python train.py --experts_per_token=1 --d_expert=320 --router_score="softmax" --init_std_router=0.0104 --lr_router=0.000368 --vocab_size=15849 --rope_base=10000.0 --attn_scale=0.125 --tie_embeddings=false --init_std_qkv=0.0496 --lr=0.0115 --lr_mult_qkv=0.5 --grad_clip=0.5 --schedule="wsd"
Below are experts of layer 6 (counted from 0) of a mixture-of-experts language model. Rows are named router (the router's row for the expert), gate (a neuron's input weights, with its number), up (a neuron's input weights, with its number), down (a neuron's output weights, with its number) and show model dimensions 0-127. Each number is 500 + 50 x the weight over its row's rms, rounded and kept within 0 to 999. Numbers have three digits each.
Before each expert's rows: a language model's description of what the expert responds to; "mostly gets" lists some tokens that are sent to it at least half of the time. This comes from a sample of Wikipedia text that the model never trained on.

# expert 1
It responds to: Uppercase letter pieces and acronyms inside team, club and organization names in sports tables, such as ZAKSA, NEAT, USA.
mostly gets: " USA", "OL", "AF", "ZE", "SA", " Racing"
router:513474403465503567436572561461489560481518478519529491504548442562385412504564429482395475474550434432437411474437475401412508540523452542517542517482498484588522502417518419476544485519530505475508526452587412505490434439571532414516532556574476553493487413582486449513566512523529465498409511505465517497562550501410446460477549497541552544517489422524476510537500557418504400497466
gate0:565459582500474454379521582502555565505560477397570510517571444549453433575618420497473520499495552457444416485552489449431473496500497499545541546501478460555523447433559506581471463461544568501479478474526462520488504481433492526515491592544445530552477407588568576542512423510455454525500487497442585479471463585524516453573517540544558549472501403407495403564545575350549480440581
up0:388522494429514496451509476447459442592482489539484522514432520499567548475442526429561489537486558423593520549492479460389430464470510563433466515477397456529561546495466520492526467471408452533514509553381573521497554509569511484568391505461482480437479500489462518484463496435533475495596491539540550496515480418508574482360593463453402466495512448533461496463454361585543506405491
down0:431559490506540422439396455520585583528456572448485555542429479530504483448499518508434560451454453547463389580483502510494532533491504444542571532475540484614475551445572467487471439575468609406450562412562495386420480549480514506434466470487441559566401509493548476470508497447440530525534530452419527459467505383416438476581477545425505565523545451478556518449537498500519458437524
gate1:545526501552463497543442397541562592558414491498543525464497567507411486475528523524459485461489494430463488470457554488445543480501502498694462477524466491452443421518540456512536520459521455396458532454514514538473461576457566561536563471465498555484498532524478585570556519508487466500543553574444399530543475493502436428530468537664478577560495467506459529475515441560531591557534
up1:466490477543470537563537489445393567583502523635470584532539379522388492521549477523612541473526563452532599500483596531520516527600498490508499524518484539409619501457472548542469486459490520534381546570534407528594548539517530487544533580468488482509491492563499520430613478553473452499500495484490574506511513549426463484514503471463499491508563577550482523502494544443534510583517
down1:409503559537533428529497467563521477452553531492494487464462542529568541544503524511519532451491431539420379540527475476475585493506501564616520619498490444611466584500521471410515458529556548488490453465488518559522509505460516464472438445481542474484461411502458504509462484414494495507516394537526519603509548392558516469558511500548454572573467427470531447500448455513458473514489
gate2:491493492482573462496474498425472485556508483485502473481527550523454367527511488464490437561431397429478512504567538500576408620500527535564475382481497435544503550431517460436507523562543478543559526583541428504375452505570556481558519469453426440491550512527456521402537457591570460519441543469452534420426487421507437520514539418508544521507536460439420547514554479524453485577452
up2:528424466477491360517596514454513498518484498433475554582522549450467434500488409494464482514432421448510454460495484543529521461509464558482513476482469425513439519452474440411569542430496505525563399563552398540498470551513471557522483441458432470550468432585399539599522457530645497472465471488487461466419553474537494503490517494493507582459481436422463572526536549541439514584519
down2:475567501505529562459549463471576466529489486483532505592482533506517418522523496491414503552442422426466482422469518578577552527454500551525503495431481460457538479562579422391492489463517498554705448561594503576520559542494520530577555461448556564526466534567475494492503446497495550560495513492492449545384576535451488558495508509482448461482445508477503619524425503499484535549538
gate3:451443543569449556504508554456511439566533496532547487522507566540437516534489537482408443446477517497516554495561473521586455541530453549601525539610440478561510359536483469411529499605483473562511505433494471469456492469545508493471537421466533529557481481583487553456404571416464533518516634482495506482439533512454520490538542561494546520488586440599452491528526434472510485578483
up3:537499530476536481514513614445533459388507436502525489525451535549459444511513541516565508473534495505513515573490505443570503527489462531389580524510482508526510486584426469475464419554518501525441504486511565473532487476492557447513450509465467501593523537492390501455386472507511497535395590503444525470461530413491457473560513530444530500543481571487437514471621489419464512599513
down3:408476503554552548455504468524539497616490479573538490524524527510575374387482547478492541509527438427552465507539491466401493492411570554561598436454527586369613575526529468469582447601485476510511543624551542414471540556516480538443538516471530473520437429453442489521541553464430474487561482455539508458491569487466418460395450450495464563498376556441525477513511521467565498485483
gate4:467465356445518450391509485476452486561540589535473448514515407458451446464555447416466498436491504475457537463486450553502481523574481504595523464463516522487505580471452542529541517487426492436492458473531456571585502508492504461546537509560509512456542439572449373547400587485395474565494534439555585489477518407479527534424493538519442510482417528607415514450475492475490460492400
up4:482472526427530521479579495507528465475526420536520530480511517511508441528503448439508511429527652468463553539496524505469468496453480459473549571482472487540487527572426552500500525579535447434527485487551482501489468466461506397531443534592513413471435461454429566480537502414449541498455502545531494451549526498515470436502482565444556459462517605440432437543573475533518552411504
down4:476462552564527446543492430529516555464522503537577540438412492390460508443506467561448434569498488469541511473545420554432494484629510522588472544454462541552509430458333499499517523532472474579554523489539440482461451516531541554565613515394475503462519457441507453506510495546528528532499455487461543522499510407449468527482463493424507474475500502510480476516537479520505472526410
gate5:568525571504511443504464570430495495406511591515525491501406504465491442520523541508480458531527436585467445514534484590476562472517503476492493539536475481454440545528594493457511549560499546536439434454579476483533580538476481507424468492515484440499450449558415447500479450504543540531425587605561484480520409583492480611612415505541516435566595459499520413487414572505487570486486
up5:515471549494505535499560541571580531589521439557510508478517555509491499493542517448590526450520543430463560564475488505481479622453516505478482458547576470605478508497433515512410512477475437494484531503455452510530514465486468559636513507625529626519462542459588503399445504458477502476652522491435521507434506396500559476350512526523484585448469504417479601508484542605478566497527
down5:503471480545528482520545517550435483505549575527413520544466482436438573506475512486508599481471537480474465503471449502547538497491439564470565515499453524544413479421531515565496492450435404508472494415448416562547510575483549538536500497531453527503486451510600484541505502482490516599505508508491451535628539482444438483468452390504422453466549420442427537565463633574419526541521
gate6:408502529473553503506512528442587482541441508472593516492527554554547536405528528503426503515473546576451465493503483471476444468535485587549386528504451522675505548488520532485522444484472430420496522476424456409477580575561554495519419509524466466475447420530511460511520453392422484490538509599451451477534485565591503563501481502465459518487520523583512484424507450509531529488529
up6:540527534563515501627540469448567488615451560591495528547559599510502471422493478503478534541451556477450464500583482504526470440499536470521483501510498430507470538470413553476506542498489475452542430545471459491501512543444481520532505468581439413501448472606504554507379416429520443605562480518578470476550505428536467548537518508457538502507517581468537437486496495459466441415481
down6:548543525537524427520491466504524461479543523460504529408504499470547442437544465504569516507439501544596459496502442485486527503468512451483415502533489504520482475477467445496435533512532451494465437521543532471498504460397526550489520467500401362480433493541428542565462560507466435672551538615525533476502515433507490450511531487483616468460481421458486500486439458426553512504466
gate7:545529515400506467479464494454458527551543419409554545463451446485528413530523417434499498420451550596512521464504446492465573527484430477592466495531555552539448543494507394528479568514585585523485478541446505537566522421517537521459506513521493561483479480605499487434530464400484438524495526486552537398497596450487388491442513474504491536541521547503492498410490402458546587486422
up7:486486520431516510537483418414484515447535477542439492489545480473417475527442536481495563450541488502456548446479551531413530525468483397494523559543539421553498470613429583473399419492578464416483519479483442526553480483510584551480547363536478585471439506487500536371413490571565516508494495573507521456430483457485487401426501478565507397517469580589449502483517452460524524507523
down7:446508548565527461468491550490495474525543510519510562487454478489449506462518484500490500468485464425517509494485396530427458497490496518486555505542531503469487551580543582490571550432486475492544597525514606560559480504421486495522505535581512475533454447542426551574491511477507523477523514493491465593450482438551631541539499457419557460432360429421554570645495553424381499475557
gate8:444483519522438526474559573455420556512385479451585485554499568443485426596470438441429524529510440386545536448495474461470463522499425571423534547515477542486532603518415528487469498597469514576571493558460503563480518451566429478462466550515549592507431523496465480489667407456584459530496477573505561508526444487491355509513519413427468529572566524579372474539582421487477480509587
up8:552537500465548535475525487597591547606509551520457433425465425553506402530576529588494438461518509433433520433450545484488566520513566454536482457506555421544516425433612542614492525464418369529460503463431436472552518548495521482506478557496504430487634554513437476433470521470561531546450512536470508549467529488511657414519532544493502531504575481459466555568472458429517559431424
down8:431519430528428422449521530524506498452498461412555553505502581444522479455532414527510456435470520492505476555458370474468490592480424490557435461531524483408515598475458499386599521542482620456529506583484402543456473475537493496526454520440603543407437439459531467517527506521523504531533484486473486462546489474437506523554505468507504459451564462582437600371441523501477511467438
gate9:503479445471540507458490540546484417565432474429481513471470441438469505473498502533516540509492511540478480553488598414559455486497516504402459538447507575447547511539486488467652534602529574456608448409475413494551575422469437539540523507434469488556556471445604476475482468459494542465425390555490524430508533624484401542571434496569503489595516478534467500547510513539478513541494
up9:488525568543480479501546510492551560463491584446526566468483517507539535482424436476537429634515525407496486491467521599414518462500463469585495456525525449581456520560521479536466388484464399586455394563515514524524445458519551539505449438577502523518590482537554514431467534539395488512450596491533478453516534498536503464541531544479454450457525443553443547474483419557508461388517
down9:591460556447486496471446511526438486417485458528513445485445550574524513485485526440486435482500571460464412454453516500522472453622480569520509450603522412488457419546601481427446525565540479590528483565514552452569431462548522519489489475381533494543543467510463412535535586561575442462523537409437602476527486559537569494499613504561504485463459429554491505493510545542549464428627
gate10:453531550513569606543586456517488468507536512471539536507516474518483454474526585444462543582462424598536406426559535477527391475475420503483522509545462561478515506487403511499496471484461441467549564471604460470500490482549462491495533503506461508418503505508430427567485497561612447568484400525476455520512474409478475558480453498514556464415496434544547475510596502380507490525447
up10:529545486456428501448489412454511479454491508440471540452501471518464588493515542532511541492551464556541484559451415406557565496469593565516493458566486619549501532460388505530449495568594550554454531460550357497537537396508384549462496417556397579504471510593487467467458519483497471526404561409532559525541479430423434439519532417470450472585502475499494433522434534532493525459481
down10:554445482529544539524524529506559504440543609488481509496559468507518526493432644495519451515467536526504493510503508454424531401490405447504489491589542478470476440415527442470554528456470504602557531486533544513467456585506472480536495559480477458495514448442402498527544530467575487542490490532554459532481502504475512509439560594601502520515592565508570557509563560489520493587420
gate11:574541520496498396492387514462568459566502513402448451515554473463476482507620476487476510553490433496496471470495516539467454549519505396433591454519559545525588392440543541573508426495399565549527567432555486473451559543534522516570444571518521606507553472502549491580497434479546511468495534543420504487459465441517506476524560648596450521517479536560451535487395549507484520500470
up11:459566474494455513415409500401505580513488548480500467438478479556552533520525468476438452450431493549541448448440577467511459504535519494540467453504437470407561572522424498527422574501529483496492590456493492548489453451499485506452526500549539568374482435455532495559591566489501558494555549457540466537499472443461508419538590509598480521523562484533466422486548542472469451517526
down11:456539457517478490514403492557559459554507486476539509473494470428624554397527396478484548501574425468484533517558518482517536563584453494427564432554463504558547540520475567561522519537577468502507530470481532597464574439498558533552430429407479439529515578406530512515488516432501512475436504557478564503494495520495605542433485519571457496536528546485497569495486507591491565510526
gate12:467494559447525472512576496562526487431463471430525530495507605565517478404480535538484461545475483480576489522522441515441594600573421448464531462447464500454478453512432563576410544508522461451458431487514525514425514513427492530581550466470447540471556547536531562488443528533487504444453544565606539527557607495482477545569476543506519443502497503509455443547446541534497499472437
up12:464533522589532556563508518482455479515470469526508487458532465471469490524486568519589519538450477596466634508557531523442483532472536604634478438553544454549409517517531480428466448551572461497476475500474509447496424489479438521466581426517462416484480498536523541434445511500511398437511448498473469533505462586430437476448516476406585487457412485472510545495503455509510482415550
down12:493455413500475504480577428537593495428444550599506600472550562376457495490547535488514479449526526494518488541470592533484497567600462422512557514502482558443587427484476532531534457541549439479519467504538517603512502549409493546523510504534507491475485481446534535482416506411565443452524550494594493502488484513527513563525551561598473463441433544559440452354418590559502538519477
gate13:484488547473517493499533450551465474464489500478519577419532392503530423485477518468505514461530497362456505429465503483558425535550584524452439524510590483565456589486471403534540515614551592568533452471519480422554397497478545611452504510505495462477525491511531553517462402486539512442472550515482465384477451459560438473582570511544518530445508504563604493553508499530422494427412
up13:429482456538533508506526631601518561447513395480510530514579495514471518431524529494474512504476570529463456476343486597564371449532469406508420477567521523514485481457429526517517444584445537529530512509522518526488499545470465558459522502531541531492489581515569549441446509524510547347481476565501558415546477607576403474558500523472465603480518566527555516480595428394602458505499
down13:373504487408470566576445572507514565522584472429584475508458543561484497466455530497536528467431548499554548476540493565512597625573404503508473490527557480500528501520488486574449458428534483511492497589511527535579540443454443515544464499453563504435511461463462558500439490568493505531491449472534552491533540600451441580425501474423452436451497495482522556543579545454526476546515
gate14:445518529490441496552457518511538552495440480429466517490448523506458434423499510425516497505434504498421471487478456505512480523485457442492471519537427540469447570431514424475550493536487506476575512481493520516494593556411500471583443531550546492528419456554501485435510397482506500506576577597558510516491493427531597547502444487603619464486475484492510397566492617426425476490514
up14:506515473493502507477524439508470548410454429438570400461464571450502500467465583492514459506431540480532547468496439450555459519477436497477501516532455575443448445481450537530510438417531531444573503495507518484452445535532623445432485468526518555554456499487562529500469451559503612504494485539530556454433544585426486542628456475499601559451544445500532423531443564349525443460569
down14:429483484493537514428543497409553462463466536525488489498469536548560475464503526509483526541540456532438436477473537540621435480455452445526513559451593493563583470560449499517574416520513508501480529576529499492542510524636483517468507439476539623511541512441522600482436478567449482552494512593422542518388478476487441463506550459521488481536578567535532443406531509544570563494479
gate15:497445460492626545552368488520409549452460482480523431485562494488483503440542466469450460443486465468580471491489514538506454526453419483492502451521480528534465474474436544439559456528438449546594507409580366468434497519583498460564506521532501543529445532556448496573522554559556525494390535569555473485555436441475553481545541323521528481430453482462427514498548537598512475491576
up15:529538469515463457535441524520484509563459475522497588443603479545471532578511557473429525526479477516365421353461430468423509537491470526494500427472468508558553560532432464478512438496435418518539514507554528419585443453531403464544592587518560525440507445471412548453512505538502464538562497538556451486496462471443471537417482447569603447484504464430485465471464522540542486533549
down15:571519549514473455503479486532553515513441484522560468427548462506544451480529498421493489510526500424513476493418566541517532514451516579499435468463579448423530461619501496478551441482504451412538566439497576626570524446469517623461598480500455535535503554597522429437540508553460484559507442547459487517516474495558607481478444503545560510557537488456401510503536442351472492462478
gate16:490489534449495514564492541506436504540487495504471456522519492470495511565538458554350502541515499511476418547476507448500564523526472567544494490531479436597527447496505419371474520596486461390503558501503505542546491456442460390492532604433439599361444493477466471503584451512543461551521543494512428630553504562499601499440559510574501452498534494465529496437515450545436465443487
up16:542507483503471514484589573469553501532499430515528431511480484480428572469454435564452464517505490480501462528511504473493435457452399509547506520403441540568558429419489523490458386515423582521444612468490466512512415471487451478477494463565496526432346448401395463496489433431467528557557514492470487542536438573568544413487470484455436491554485519475474478538465431551439565539474
down16:482471484397433503478572530632524432492459463496475525452529485572444559480514508519579397556509567589545514492567424548613482463531498480492495466334438500566479572587526479521559517471444398481552548550550459460449499533570527485559482480450476560523432571526564544439465490465478600540507698490493512392480461454511461460515494462441514481562565568441465455479585504533522429488466
gate17:542548515453531506552500430468503509524536525532539528538486537543491523501464408452476494555513516529621517509508415476483449496572484477511460528535488558442582514500415417524535581530481527493549523467608411617532513486585557542402380483610525493631463593508556476547555466404454527536587521521462508438528534570506494516541489532461507530455491506522463574498501531541496558505549
up17:474527477460525554512542514444457441502459490503517405517528463484419517449543458444575508457584624442469486423517474467545525538571473504523557426464490499536480550412469455561540632450541596483531534476457426563607485563500472472551437498481471531510552518531567540546518473546579567467469488446455470468566578508522510431432512485415440503480542419580502461525404500457473556450578
down17:482553519560489498472537495407466567547559489504478502393555542437543427520429567575476439502520562523391461498457471515542473475389448454486493422479512445517447462527464526525530516524491413441637443600297538527596520464371531564500525484406493500542520504509500526459574496529473510466469527586550542528562544461486436553466462493496532498507541450567517482544547417473417507529502
gate18:464554494467362467505470505406456491478457420489531496497456526439475493448431540505496585592476485503490503542618530449473434448588510438451517469531424437512512522602455491569487527539545555410491535489468472432452497498473538432478447538559506512518464507584521513548430490508463468482469425546478546604477500486429505558460501573577447443437573497420430427566495503654525464535503
up18:489562421606518494474430556525468513434444563463519414362494422444518485574478511507462536568593489451402459454495485490543482590509512568370546432458568515528535495476442547618425380506481430467504580501495548503444486552546548520526531516564534549510521452490499484558466601433497516535466594496449491543515530600509561543498497480532462455382458502444507477544406532569515525573635
down18:542583474531475621509460552590510549536459580536488474490564505500545403496512392378467482464438491528486526552538568469584481522460464431549453475500459520395508495503573460389591517487418569456497517502455557530482535451526488531488568395461444528476444511435444454429479443442519438489558444466533497518568483474534373442529467519382613464493565435497546509459495482529534500467465
gate19:407528396424435532518547514529477492593551514498444422500524459538485489521563492463611531521533502482540406500546467414552653578591429523522565421502497468520468624480550530485480422458446444467483558520484562441525529513503452495502598539584501564526479393528492418564398467471498379522509526526492500416576422471518483421529421510487465543578589404494490534491511522454520542469501
up19:437490575404510435463535520513535474558500490463475470583622538464540544569582452534564559526445493500590425526500433484480588517474460572537540519424504527483572644439482466458562433518519582456568625491490546504479495524490540496425525553520527563465531479463463520414460467507516512511545455432417498453524487441519502534480446546503532454559464474584593539433464552478543569482466
down19:471487601561544560463609456442425537435469474546502548511519499511489681428558463443495453466544523492486516553462525457440641362478420500561529555460579533557617493537460509521533534449471553580438522482459413570421430505481445509520527517539501405511487505580539445493523547574535589435502516515475546488503446453480550556521458558534473473535511567471546518491554478490527569511501
gate20:575495499471501465486538584515492423590516513403524507445464501521384556524477502352453504504483480534567552577566532507495522448445515430513525465551467472541379571429478480484597474467540468492463446508443532470560510546392470416574568393498500417396562537482532548485558518469483510519500417482467480496535390471456526467441571530491545458503425460479584539482518562513416537474560
up20:465508534572523591611479503461571600506518468396546476429483448521593572491514543528512444542555434449483510506513451535358517449469525449486536445564568480386476431562493521458500503566516493564529554474600419501541564483540586636542481541471536480442472612553461532512510492478476440516530483483543522498562541460499472483425492466507451609460535495436500408494436427425489536415503
down20:582522479442486486512447433497461582492534555476459578460489549481469361575435471459486382532479538541499591481620407560539568502459527581512480504428423542573506515552538492468551505520500565482469456438441514566495478498412504508497543390546482533498439436498471455506357450401551494524522471551426413571599415438616492457408493529403418513509444495509531488491492409505511471541444
gate21:527535488427489533516435533481482523492489497513410462586392525391404500439471520418380455544432454472475476446473534449487522484391520495566567568560504594534438505398491447576463407416527474465440480486466560536427530533497580449588553492474408554459539470564537486559449571423556523530474542522485485431529473503533547475447455479573441460472546541492478463465507523418533466467421
up21:595462436464581526437431519503480511551466559422454531499436555404445466417453568501489559607424552502536528519432500538465464417550500497489547458471542520481512461638549549429523524497457460413547493493510558460517453461496508496501556496511493554502500441560358470502505449495449483425483504433556488524490393602465539526505450557504535416503475478558403510508576558560483487519520
down21:413503510536424530541481416494585483514498505466437464565508536507536455473504490489418521518494444437591471555484547489459479559494536433483522449590471430511422429523476436427509532511506526529509498435514544512569480553516453546551461470618451522460493497543442385543462534590483509492528472563528490639363478545509464567433448468474445568554468428486511535457459528567526482455482
gate22:565635430384541577449463549501465460548554519559548471497482560525431392478501521472519428538606541417483480549484470388412457485521403520601457526508436461433484439503455464511514600586438478483493425526383518488473512544527511490439451517520444505511459494538476437469461533497507429595588466538473453524511458515460591554494546542429462601531561474531523467513492539465504440509449
up22:555533477498472613540491404542552509574461471544446415534503560462476462466455533525369560551529415443503618558496504470418501448429473502471428517512440481433477534454491527505436616535546460482455515553526466512513414556493513512473655562396499491427519362485528523496516573543487493548455501524484467485471496496493468493469555533462484481521496468488412492502447538518531442504573
down22:516483563480467507492533480539440453524517448584478578485497520476545516529492506534491498589517483452480490521446561513469512470548549457441527442447456471557503484485508512521512408530519597497543483557458366558566472426552565488446407405564472541505485504372565510547548441509512425521394541445551433559522564442566486492464596458596496456560426522516397551497405535497498495415556
gate23:428423492507571472523485449488466591529516463547516560579455472510322443475545593509334477610416411421555530543476478538436444518512588429511547442484458551493481525510491445435404446455522570542519547452551503439509542429503531479458479478429466528468471504359508567518547581556507502502487498478549535500524531514586472512503403474511522577540596529492544458569470558539478479571413
up23:508581464523503519524469516498422459538546497451500482463473482457542553456506493514547515478521478500496519475570502479605588408418545477522477487387439434534510377448533565502519467533566446505424468572484431541540564447550517510497435507511557464548439510519466391514491531524523531520501481591469489428436542450510548513459505538506597492490513537460504482467547466513468493462411
down23:534518551560515547525503498654419505501457485445517536480566561518506518493605471503534455492492543522530539401589529484519439445505446484427531513457432483444483496590458513523493487489399485643538494542465470526505607448475512492435487522544495467488562456525408533493597608444501444611506554502510513536578470557606565582471466493479505554446469499426424551556509493535568527626540
gate24:486461518418569462483491521402410587499446504479493520478547491433437513559478476408461404616442536425472474505480481547503411438586476532516425488486516498560526529527473492470617520475525536534526500580502410435593446508417421534532457471450486472424442517539512513419453443468512531545493527500514581489547527613523460557526489535540576410480421529499408575422568504509542495484451
up24:444613472527461505424448430536542412491553425516544490570433523485554425444556568561390471408555519459524502452478418513521565602429390539406602517487520563499560569487524447488466463607535484459517523454520462441479516535583468528525434529489468554561560472532556502538516449524522539470540549503508484466451534502614497564497483436477474541483390474440532420439480487502533436398499
down24:501452575455544496510409469474430448468434455513484492540495473534504406481526537533546521511456527502561524449529539485460503442470582527422491532493511466543527515518546586637361544612609511489524506398391434578480498498574563434424474477480565468530596483481471411603473512493449489570482494517419513599493497514544487458459535469510429557544547513548534477512566496483540505512505
gate25:492507513433483420470490538477427546563534479532346485492518504447394552511442550529515446549394547548549540500470510407568531486439462537478531588475499519483556383503545496562487447456573505475543572440427513487483545519543529515552428481558537493563587521562579486533484457487547563513510434432487535538444508487432416516487567507514501546544454479452467577582406518452551616624457
up25:541552524483522573430433485537488520512595434523530445496568506610517524591548497471505525490524429470479540501496463501547549424499554543417535508464500417483527546461469320531509522543433453516522480441518530454503496509404539553510584552517437569512547495566468484542529494492566533543538390497580495430549524448485531518412470553473454515564471551588493511427481513435423489432491
down25:489481434397536557515418495502496506534533495531527502394476572535409485579438503525574492532531496518471469489481434441424580497539519514540478516478553501568478484389503455423538515471436468575522506505448552505557468538447532453465497587525486535546578487526469524561495522489527599537609452470520508538512562431514479493447518484510498458482458495533461460469500415490537441505480
gate26:546496517487553589577569572511537476468530456518577510509457537514565498533495524553506445467569484517528474454532548494411449562438497518549553554521536483603491452492588511481479516584399513503544439500573459446597524469502504460463510504496417527464482409627536557502411479566503461499501544535484551432594462464402516548521520505581499531517464488478422588464581577529531535431531
up26:564512477483516505451444630488500524472542494498506464490439495544510473473467492595486388487547479421554497458419461537481445431457478491441540501558589565595490382467468482575519450498512499563553481522487477470362492466438478557541536458379472539452467548578429567495471537434385462508546474538527591472501536482494536459540505499530570446522549444471479417472449524599499472440503
down26:529575558396460536560529469463537477546517607533583563523456562478443546537556509525472556472524464510496527453471441459527501544520457492465465518428559567522539482593457499527463518542436541417532462589452541554456458543529538469535572407478502638440525507445431527498481484482546473487569503426517426555568524529443526468502482426517528520503640459481441408571502535471526459504478
gate27:490525510490494505490504527495460453446446554493547544471453543395539510571506452444549573513550557424513476398519461482426535497644478443461471532584505387494440483407561527537498445624525569473488424456464417575459494492482430605590448440480548489537516497529511558539523523536574504570532552606501456502448493509435481505580505582495493552439556563487398437557410522462431487638402
up27:508561415532461571469467510534442546367442509495459536532507585371483549531476432435507498497560535428633440475541453487457546590548537475539561552600531502424508513524460475423604544484503559477487439508485532469504433424526532502582420510504588556500561407513579546518483486546509545584595534505487518489516497467501411562514488507508519522486520569517396415561415476483438491617503
down27:577461492561513504420455527556488468592365426458512477454474496537527486431529558539396496566505491418400436394578504553615552592474532489588470571430442518497516471521531554468493530440486549486544488535481520579448491512517490442398561520479472463501500573477448453556480545543438476494424508588463536522402480481476552349553525455368463542452498537471657529477536459458545521500479
gate28:447543415488444517439483525476528584484516490516522532427516475496456523549459495560428578455504517535547517432449472470421499422517449467524526603465557586526512519526436479459516528520476487395534585567455443556523485441525552455406465533541508555482465547535442452555583455542488469510526469567505533524485499544438528412389470475495456480467543489463472412391511536397504550488509
up28:425529576500456463595456486556374459484364445531451527469473505545516492541540425514511520497454573516469465467406450516551541506557493457441485458446426539479439379534482494399541461530507535516526474515533352517470533487558487407569449455575568477504371448440506454454485429508573515465421505546462505484513403478532477530487440469488535466578461536563463438515497546551442590544444
down28:502547427529474495509485500504447614446552505586533480548419585466483453505509571480480472512506436506480408444517528595516498494522510536487503520468621523527563597463472411504462493576520518506501605543585512500495551517498452523494447539440520470508504509520467564521506484633488516542529394471438548599537563502479521493482509410559480554456477581443466443413518467426552529510616
gate29:580497520509497502528525446459504518496447478517498507400546530431465507482501530534483560601526525415505549468503419501497510474465487473560473453577540447587348506573524480378523530380437553505534475482595482475436437430562522446540549504534434562566528410555452415613523517481523424468501592451522475549485581510441514585486529497498528565442524538567380489412449529509577452488492
up29:567481509405521445527562494456505448553568463453511547444507614518472399513514435501562547538551609467519515447547525483445562521515518552570495547672482450564457498512494455459581451438416485442493521514602504513504386480584466544520510529547516507465504382471441497528592445492559425450474465493513496538465425403487583554390444573581519510487509516438491422451467477508577513477544
down29:468454568509398552518500534445449519509456496461541540493480435537438473565524580531487426520480429544516441430505473492522426460556534442430487478492474465514434451574481466546427546441521511610487374521509466525569526575537460530477530414578522526515553511580482502451505497457592485525497448380506514556495517503510399507485542618463433468481476504472568596485499544505427487605518
gate30:486461496392547513520484622563540499433605492577516499429573548546431521456534450388538456509511606514430524469519565491490508459448425548567540496453534475540448521456438509584464478561436521651517552409422476511521497559440444540563536434533560510478490535557438525496367475477503568596418428575507533496521470550486578466421453481508481470553413493467538524467527545482517583494520
up30:542493475470492496566531482532520522483621556493491502550564473474498438469498537444503484546588469526483478462497477498571410427477516494535486496433534525535482463506580499564429601554452544547435472520561427498544636558459466498460641468495402454453541466502464421458426540361511619480527487501448437561524511485452538510483506556400559448487519502567415511550453474483411515459495
down30:588570524419485554606509545406587417510353515503527433470508524598516637500444542531543460555483495504424431468538558467532482466427506502431640527558399497510499543455502518573493500460426475521525419438439413555546588553529473543487533512463438509586439454546493463513390489564457476544561496443529454541484492527522412363492466406558457464478541472452483522471568565631424419430473
gate31:462485484506505487453446524506547524591508477417567501494470481636498432494446478513361483542457461481515486462529487427454564371522480519435446479531446498491461449485575498486475465456588506508463553477483553492554608467409537554480543507474516542473503479560517394521459520504477540575501482467476548595556566555440506437444505513431479598505539488429509462426538558465434473539662
up31:465415494532428530560542533481442541421539625490617491473521486490519355555560520559584474494603543467473503495511557563536450547578410493532474503430464584427455489443500503587502521549439520499553496522508482524530478495565480506497442490446400483610461485422519570483525464444520526477460532496480513440531461500546469512564544476573521383590459493496536507539459575523489463408411
down31:461546567525547560425458444471576547553534580419499442512530461468447486412553483446477512513513467516505469462525459477536572410516475547490512450470533469467495457579479545470562518488457529513483517499490444489562573457476492452494523621589549511532468511559496510511487499508504541503531516494490466507399500424427594486447496443492488550464448437445489505340554497449566464571529
gate32:582569427442556519549596518452484568484463461534544455481527482443431503568533435524505520468496586541426470517522489426578516475586474546471370541482447499518485425501470558469524535510546555488479415526508505473495538470357512543575579543542539448524593486544571428479525473542443465447459509583536550496461462463465477489526479555578417419431478514483415503403505457526482465503496
up32:591530505452527453564513483533471623462470418416519428525445454523493557526486470469532479466515481508503489571459442468463571447463548521462548491424472478497556501552547424491558411532547478476531483499484574493576458507487467506567582538526603543455511566488453536608517520561501484438492460511542553527429461509492428565534465514529507541541545498459440639457463516444440434527406
down32:430429569448420498553468487483429519488462531533506497539468581569607515476448498569419430505514483542590457428537520491555505537499535462494541509493532503417513536510545533552491436476527607509440539489421475441546480605356496586488476523436496504550454441560511485505510481511514434433606465486488448549491523598505506481484490569419483472481580500552475534517594571538462546509458
gate33:574462529493480504463531541524515550528461568538463561582516449517498556537534469469543485465486553538492538489514468400580601566541546534432536547542466420557494541472458501534547604483545616561447594446503525491469426586427540521546455510465587552504580529486482508474473450485545562526599518484454577442481526456541526545444591488584556595506523453493321517554462570517467502494459
up33:554473467510442477513511466427541438491445419528401524562498481582505482438521483555539421523440487482592500571492424594468442536507439392556540571426454510440507511405469500508487525513496524546607502485465509536511544461463515437416453568551505532542485531583468465494454535499412556446518449486481416490506477531517486519512426521515556501573475435546483499551520598560495442541564
down33:485592542447500469514543491465513437599484520540420467482601554590440393413514493647463528501489479556427486544636525571519454479350501477467464522538511500539467506519490464531428502450512433495583475516507464589575505463467487518459543528527587527476564503432458428458474483467518463517452490535507455504510552516416523516545458489455446517552471585557514453501521538515453461521425
gate34:583486501531509557505447475436385441667544579536493479465621501446536475537497512498459527510491385441496429523546454523530380571486514515494460516526605502528522614526507503535528491519451491581513485531447569552512479452571506493484522487518528523517578530547431421566457446538516458563471483525445442489520608522506489509374506542455460462503537528548570543618581470519441501569386
up34:436432496495495418463473526516560437498413460520472527575592482560488536559443466541508552505426475504522575515416478529573533506484452519556546411461526544527440458558584507448534475444514436544621525541452463539600448501496547473518500444421391513446340534402506538326569463545534455534445447428471518515427559546446524440511559416468561406439604490564429443486484528440535423548471
down34:445610585555396535456557505499477445525465469484503602579392530540532409562523445415498485522513479490442485490516443408562521571519483402539460459445528535516557524485401539437440561474380431488529557517469477543563545467510552447399516533446543492541496442490517563562436521508457599534457500548463496480561473505529461530445492477445416463544566561481455520620568491611492482591526